From a checkpoint of a small mixture-of-experts model trained on Wikipedia: a sigmoid router.
Below are experts of layer 5 (counted from 0) of a mixture-of-experts language model. Rows are named router (the router's row for the expert) and show model dimensions 0-255. Each number is 128 + 24 x the weight over its row's rms, rounded and kept within 0 to 255.
After each expert's rows: a language model's description of what the expert responds to. This comes from a sample of Wikipedia text that the model never trained on.

# expert 48
router [128  99 176 148 102 185 134  73 116 115 148 131 140  98 129 118  94 111 161 121 139 136 157 143 133 120 139 108 105 147  88 145 150 113 186 107 123 157 136 149 101 113  90 143 102  86 158  85 153 119 108 152 165 147 156  88 113 116 105 152 150 138 127 128 107 116 115 133 141 116 124 118 135 114 147  86 129 116  72 107 146 118 109 134 123  86 151 142 111 125 106 108 119 132  85 138 126  91 104 188 153 124 113 118 147 133  73 135 153 147 150  86 164 122 143 163 115 117 126 165 110 174  94 122 107 134 134 133 121 133 108 119 117  94 106 115 130 106 123 143 133 118  70 145 120 102 135 166 145 114 152 131 155 112  86  95 138 140  93 140 139 106 146 143 115 158 132 167 165 123 114 148 154  71 119 115 140 149 117  87 140 119 118 205 148 111 131 106 121 140 161 133 119 132 157 125 163 142 130  92  87 133 108 130  99 144 133 149 131 101 106 165 121  95 112 125 147  94 114  92 167 149 128 117 124 137  79 105 135 136 128 127 122 113 107 118 169 130 168 129 191 150 102 140 122 121 132  91 114 116  88 134 148 130 157 146]
Definite article phrases. The word the, alone or fused with a preposition, such as of the, in the, to the, The at sentence starts.

# expert 4
router [130 106 150 160 179 127 147 130 113 134 164  84 175 101 146 121  97  78 156 113 146 119 145 163 112 121 132 118  93 147  94 115 162 111 108 153  79  93 138 131 123 110 128 136  96 120 143 136 165  84 144 159 156 110 171  91 104 144 140 150 118 108  96 121 106 135 105  82 135 116 119 138 156 138 108 107 146 119  98 130 110 123 108 118 128 106 115 169 120 148  96 118  87  94  89 142  87 118 150 177 148 159 117  86  97 118 149 126 144 102 135 122 148 171 159 148  76 121 120 158  81 146 107 181  93 123 139 150 131 147 108 121 160 128 146 140 145 123 105 139 138 123 118 149 103 119 141 159 130 119 136  99  92 149 114 138 158 130 143  98 142 115 138 122 133 123 120 144 153  96 141 151  95 125 105  84 116 139 115 128 134 132 164 192 137 153 142 102 106 189 147 128 114 122 105 121 163 149 134  75 134 180 101 127 134 140 115 167 151  99 130 147  93 120 142 123 124  96 152 121 157  96 123 125 133 126 133 133 128 157 111 117  74 149 109 130 124 110 159  93 139 100 100 160 124 172 138  93 151 127 111 105 140 179 121 121]
Relational prepositions in biographies. Prepositions and phrases linking a person to others in biographies, such as produced by, married to, son of, plus century digit 1 in birth–death years.

# expert 61
router [ 86 132  99 138 128 124 108  89 128 129 147 132 165 146 147 162 131 126 127 173 140 150 142 121 159 122 138 128 115 141 118 163 154  77 136 165 129 134 101 123  89 108 133 155 132 141  99 164 140  99  89 195 123 151 168  97  99 152 157 127  94 168 125 101 131 152 124 135 101 175 130 160 121 160  99  85  96 164  94 122 124 124 101 110 127  97 156 117 113 132 129 120 126 117 115 151  87 136  97 150 172 147 125 141  93 138 161 108 128  92 137 117 136 121 120 148  93 144 136 119 110 149 135 149 157 135 139 140 147 196 122  97 127 101 135 131 105 138 105 109 125 160 153 141  93  98 133 151 131 131 128 152 122  89 149 103 124 114  69 105 156 122 169 144 142 139  90 136  93  78 105 148 129 118 114 101 104 106 116 130 124 157 124 137 111 175  78  91 144 116 141 153 123 127 136 139 119 132 159  74 148 133 115 135 175 144 184 140 173 142 105 122 126 134  89 144 166 135  99 117 143 134 115 144 125 180 151 133 120 119 154  97 110 119 137 140 114 122 137 148 154 120 161 155 120 145 130 102 153 132  74  76 130 162 146 104]
Narrative event verbs. Past-tense action verbs and linking words in event narratives, such as released, wrote, announced, took, lost, After, With.

# expert 40
router [134  94 142 148 136 134  96  89 132 128 132 118 163 113 138 121 113 126 136 134 146 117 166 106 148  84 152 134 154 145 113 144 163 101 134 122 133 159 124 109 126 167 116 136 109 143 123 105 132 127 108 122 154 152 137  99 129 148 115 103 161 146  78 137  86 201  92  81 145 149 138 157  97 129 133  94 144 116 116 133 114 118 124 147 123  96 112 148 115 105 131 128 117 137 108 101 110 128 160 134 131 202 111  84 129 111 132 155 106 119 120 124 113 146 123 171 121 121  78 162 113 105 102 140 117 141 123 150 122 199 118  79 126 121 137 156 132  81 125 129 112 131 135 123 127 139 136 137 142 149 158 144 120  99 168 130 126 172 133  93 104 102 132 128 106 127 151 153 192 104 111 146 158 131 103  61 140 156 119 162 160 135 157 184 105 123 112  96 110 138 147 102 117 120 138  92 128 155 116  74  94 139  91 155  97 128 137 114 141  94 121 145  95 133 149 117 148 148 116 154 119 121 137 165 107 144  96 113 168 138  95 111  87 149 126 118 122 119 179 147 141 163 130 174 110 149 152 110  86 121 111 134 138 150 169  90]
Articles and objects in plots. Articles, possessives and word starts in plot summaries and infobox fields, like the, his, pass in passion, tells, sent.

# expert 12
router [ 98 159 107 117 121 160 103  94 137 125 141 117 114 146 161 128 126  98 149 108 176 112 109 114  71 128 178 154 128 126  89 122 155 154 128 145 102 108 128 143 117 111  97  92 135 138 143 124 160 123 148 187 147 126 159 117  89 120 135 124 140 153  91 120  96 130 108  84 100 172 138 151 144 130  99 129 130 119 161 109 136 144 110  92 114  97 109 145 106 131 107 106 100  89  87 136 133 114 153 128 181 139 136 134  84 113 127 166 160 103 159  91 154 161 124 130 159 125 134 119 126  97  60 118 140 116 156 185 103 109 143 106 124 130 117 120 161 110 145  98 158 107 143  94 147 109 132 115 140 106 147 115 115  86 179 120 141 112 155 121 144  97 123 170  96 147  87 165 177  98 112 107 129 129 141  82 165 134  96 103 113 126  94 146 115 159 149  81 114 135 115 146 109 129 113 113 115 135 118  71 109 134 105 119 147 106 115 118 128 147 110 162 135 144 146 119 117 143 108 121 151 148 177 150 114  94 117  82 109 118 152 116 123 140 106 109 116 149 156 143 108 138 148 136 116 172 119 123 136 146 144 124 157 179 109  90]
Latinate word stems. Opening pieces of longer Latinate words, continued by endings like -ation or -ated, such as rel, oper, gener, prov, collabor.

# expert 9
router [127 100 106 165 145 125 127  59 133 130  92 103 122 101  74 161 108 120 127 108 119 117 125 164 108 103 119 122 165 137 109 135 120 106 112 120 126 144  94 124  94 117 155 141 128  97 102 135 138 130  92 125 116 125 129  73  88 159  93 136 122 138  84 137 138 149 119 110 137 151 100 126 134 187 140 137 124  99 112  88 118 107 121 143  82 133 155 149 108 153 150  85 146  95  98 117 132 162 149 146 108 165 164 109  88  87 160 129 136 115  84 131 142 136 145 145 157 146 123 150 133 166  97 130 122 151 124  92 156 127 139 131  96 139 133 179 181 142 122 131 124 149 147 137 124 117 104 120 139 111 128 130 109  62 121 110  83 133 154 124 135 142 157 146  94 135  97 161 174 156 138 162 135 129 175 104 126 186 124 159 115 142 130 155 108 125 145 112 143 130 145 108 141 121 148  91  95 143 163  83  93 122  95  91  99 122 166 114 142  89 148 129  88 102  75 135  99 161 111 145 124 139 144 125 138 124 112  99 138 165 115 126  99 116 123 107  94 112 134 153 122 160 117 137 108 134 147 119 138  99 155 104 149 154 105  92]
Possessives and East Asian names. Possessive words (his, their, its, her, 's, My) before nouns, and syllables inside romanized Chinese or Korean personal names, e.g. "Wu Yunjun".

# expert 33
router [ 83 124 139  91 136  90 138 100 140 155 134 154 136 105 121 142 134 151 150 120  98 144 145 117  94  84 119 128 129 123  93 157 147 102 118 107 181 143 113 131 133 153 124 117 120  77 125 130 137 115  95 150 126 137 127  93  92 123 126 141 147 134  93 115  90 134 124 103  97 142 145 145 144 169 142 127 127 123  85  99 109 161 135 178 128 103 104 148 134 137 140 129 119 105 134 101 116  88 131 135 104 189 130 129 124 112 122 130 152 147 159 144  92 125 122 140 108 124 113 108 169 150 126 146  87 136 156 111 190 142 143 115 123 131 133  99 137 114 111 126 146 166 102 123 110  82 152 119 132 149 143  84 122 109 171  81 142 135 138 140 166 104 124 135  88 131  91 161 150 123  81 123 148 118 151 110 103 197  99  97 130 163 106 134 146 109 164 115 138 169  98 150 136 129 143 125 125 166 140  85 103 138 101 107 137 126 150  92 105  91 121 129 101 128 103 127 124 168 106 126 114 166 145 117 134 136 125 111 123 166  98  83 143 111 145 120  83 140 174 160 167 123  76 147 117 126 152  84 141 141 125 108 103 204 119 144]
Asian name syllables. Syllables inside romanized Japanese, Chinese, Thai and Spanish names, e.g. "Shimokitazawa", "Tōkyū", "Guangzhou", "Xi Jinping", "San Juan".

# expert 37
router [136 150 131 130 115 121 102 142 103 125 140 100 148 125 153 140 149 134 143 170 130 138 133 124  88 147 127  89  95 139  97 131 129 119 137 141 127 149  56 132  75 139 124  90 129 120 116 115 148 108 117 167 149 111 136 131 126  96 146 137 130 103 104  98 168 142 136 144 166 132  75 140 122 155  90 102  66 142 155 127  86 126 123 175 105 126  97 155  98  88 149 150 121 125 107 121  85 104 150 182 101 136 126 131 104  97 133 150 145 110 135  91 118 109 123 149 121 115 156 156 119 185 135 133 140 116  61 163 130 127  79 117 126  97 151 140 150  89  76 110 103 148  79  86 152 127 101 113 106 111 139 115 141 114 148  97 103 104 143  97 140 103 114 139  94 111  78  75 139 113  95 124 129 140 138 116 113 133 126 101 118 132 124 148 126 113 154  78 150 141 134 138 156  99 159 128 113 122 127  66 120 122 122 128 122  93 102 161 130 122 124 159 147 160 146 121 101 171  96 108 163 141 121 152  98  90 131 157 103 145 117 127 138 157 139 100  94 112 112 145 154 121 134 132  99 157 136 141  73 129 101 124 122 145 136 109]
Word-initial prefix pieces. First word pieces of names and words at cell or line starts, such as un, re, Re, Mar, Er(vin), Un(ified).

# expert 57
router [111 146 196 143 121  86 100 117 130  95 145 156 127 150 103 154 129 102 110 163 130 133 166 122  89 108 139 111  59 140 106 125 133 123 106 123 107 153 100 119 136  92 127 137 125 111 151 120 105  67 110 170 128  96 130 137 112 164 115  83 112 113 114 147 100 108 105 136 166 130 139 144 115 124  90 140 125 132 147 101 156 138 156 135 168  94  82 124  91  96 126 155 135 124 100 154 147 108 131 175 137 161 126 114 116 124 129  98  78 138 130 117 108 141 103  99 112 121 156 145 145 128  87 161 124 124 132 157 194 127 129 122 120 165 120 124 111 128 118 153 103 109 146 107  98 147 157 142 144 136 133 117 113 135 166  94 134  90 106 150 151 126 174 142 113 133 101 156 150 129 118 135 150 160 131 106 103 172 131  99  99 103 150 216 101 153 135  80 137 186 100 145 120 179 160  90  86 124 114  71 113 151 139 128 146 151 126 124 133 161 134 141 115 102 139 156 135 149 123  99 111 131 119 137  88 123 109 114 162 155 127 119 129 108 118  97 107 129 112 119 131 144  87 142 114 145 136 114 130 138 116 146 149 150 149 130]
Biological taxonomy pieces. Word pieces of Latin species, genus and family names in taxonomy lists, e.g. "Legatus", "Cirripedia", "Cerambycidae", "mastodons".

# expert 26
router [ 92 131 164 168 140 126 121 113 115 120 166 121 144 121 123 171  99 115 107 143 138 101 155 149  84 100 139 108 111 166 124 103 151 111 102 165 101 126 117  87  75 141 125 128 113  90 178 131 143 108 124 152 138  78 130 153 104 103 159 115 133 116  87 119 109 154 118 101 105 107 102 155 110 160 115 130 116  97 125 140  97 121 105 101 130 106  66 170 106 112 137 115 136 124  75 117 106 156 154 150 188 150 140 123  88 122 113 126 134 133 112  80 169 144 139 117 157 105 109 139 151 140 111 149 114 110 146 164 104 131 130 122 146 151 130 127 134 113 148 162 114 118 124 115  92 145 119 119 145 146 120  87 144 141 138 148 152 136  94  92 143  94 114 143 118 139 111 147 179 122 124 184  97 111 123  88 158 159 125 141 135 104 179 176  82 169 144 101  89 117 149 140 120 135  99 115 132 105 111  65  95 126 122 137 130 135 125 134 143 118 127 106 100  94 137 154 115 133 131 167 145  97 118  84 118  90 103 141 118 117 116  94 104 130 129 127 118  95 119 101 142 155 101 155 141 154 150 131 119 137 105 136 169 178 147  92]
Personal name initials. Capital initial letters and early pieces of personal names in lists, rosters and infoboxes, such as J, Bh, Ts, Charlie, Coulibaly.

# expert 53
router [102 137 136 114  93 127 179 101 110  85 171 131 121 135 157 183 138 143 103 122 117 124 113  89  89 124 159 115 124 107 117 150 122 122 122 142 128 156  99 111  93 154 122 135 111 128 119 118 120 135  98 143 104 125 137 171 122 116 114 111 158 125 104 141 101 116 142 156 119 175 116 107 156  95 133 106 114  86 132 139 100 155 122 115 119 142 113 123 136 144 135 128 109 105 128 114  90 119 110 184 137 140 136 104 133 131 112 140 153  89 130  75 112 100 130 114  89 116 128 134 141 158 137 114 142 114 148 147 150 128 108 113 100 138 152 130 148 111  88 122 108 124  88 151  88 103 140 118 132 137 130  97 162  73 131 135 131  64 102 113 159 160  71 121  99 131  92 129 136 144  59 120 148 135 169  53 100 116 126 100 130 109  86 187 116 144 126  94 177 150 116  98 122 141 135 177 156 128  97  75  89 160 103 157 146 127 124 119 172  87 119 127 131 137 140 160 113 132 130 108 130 150 110  90 115 152 141 112 113 129 141 152 142 121 127 100 106 146 115 130 170 139 149 115 119 143 160 117  91  95  78 106 142 133 125 108]
Sports teams and leagues. Words in sports contexts such as team, league, division and sport names, like New, Football, League, Soccer, basketball, NFL, often in tables and infoboxes.

# expert 31
router [ 49  93 125  99 125  72 145  74 171 112 120 147 183 155 129 154 127 105 126 189 117 139 134 128 111 114 171 113 102 135 111 137 177  79 135 146 133 172 127 114 149 122  95  81 113 134 124  98 160 149 111 163  98 142 136 113  57 118 114 143 152 143  95 123  60 102 116 140 110 159 140 141 130 149 165 153 112  96 114 139 110  98 124 117  94 120 103 111 126 143 116 111 118 141  89 144 136 131 162 144 174 163 105 139 131 153 127 129 141 140 127  97 132 134 124 126 126 111  89 152 112 165 116 138 162 174 173 147 176 121 155 128 129 107 119 129 120 106 103 110 122 130 129  95 115 126 112 157 126 141 154 129 117 134 157 148 135 130  90 134 151 136 128 160 130 159 102 177  98  99 123 135 112 120 166 115 117 162 126 145 149 170  88 134 132 152 116  77 154 125 141 125 136 142  93 117 122 142 112  78 107 126 121 155 126 124 140 147 144 108 142 124 164 126 149 131 130 127 132 153 106 127 131 119 131 118 145 112 103 105 107 106  83 133 175 115 130 123 161 141 129 133 171 154 108 107 120 118 134 132  99 122 184 144 100  97]
Career and role words. Verbs and nouns about someone's work, roles and standing in biographies, such as role, worked, remained, appeared, position, played piano.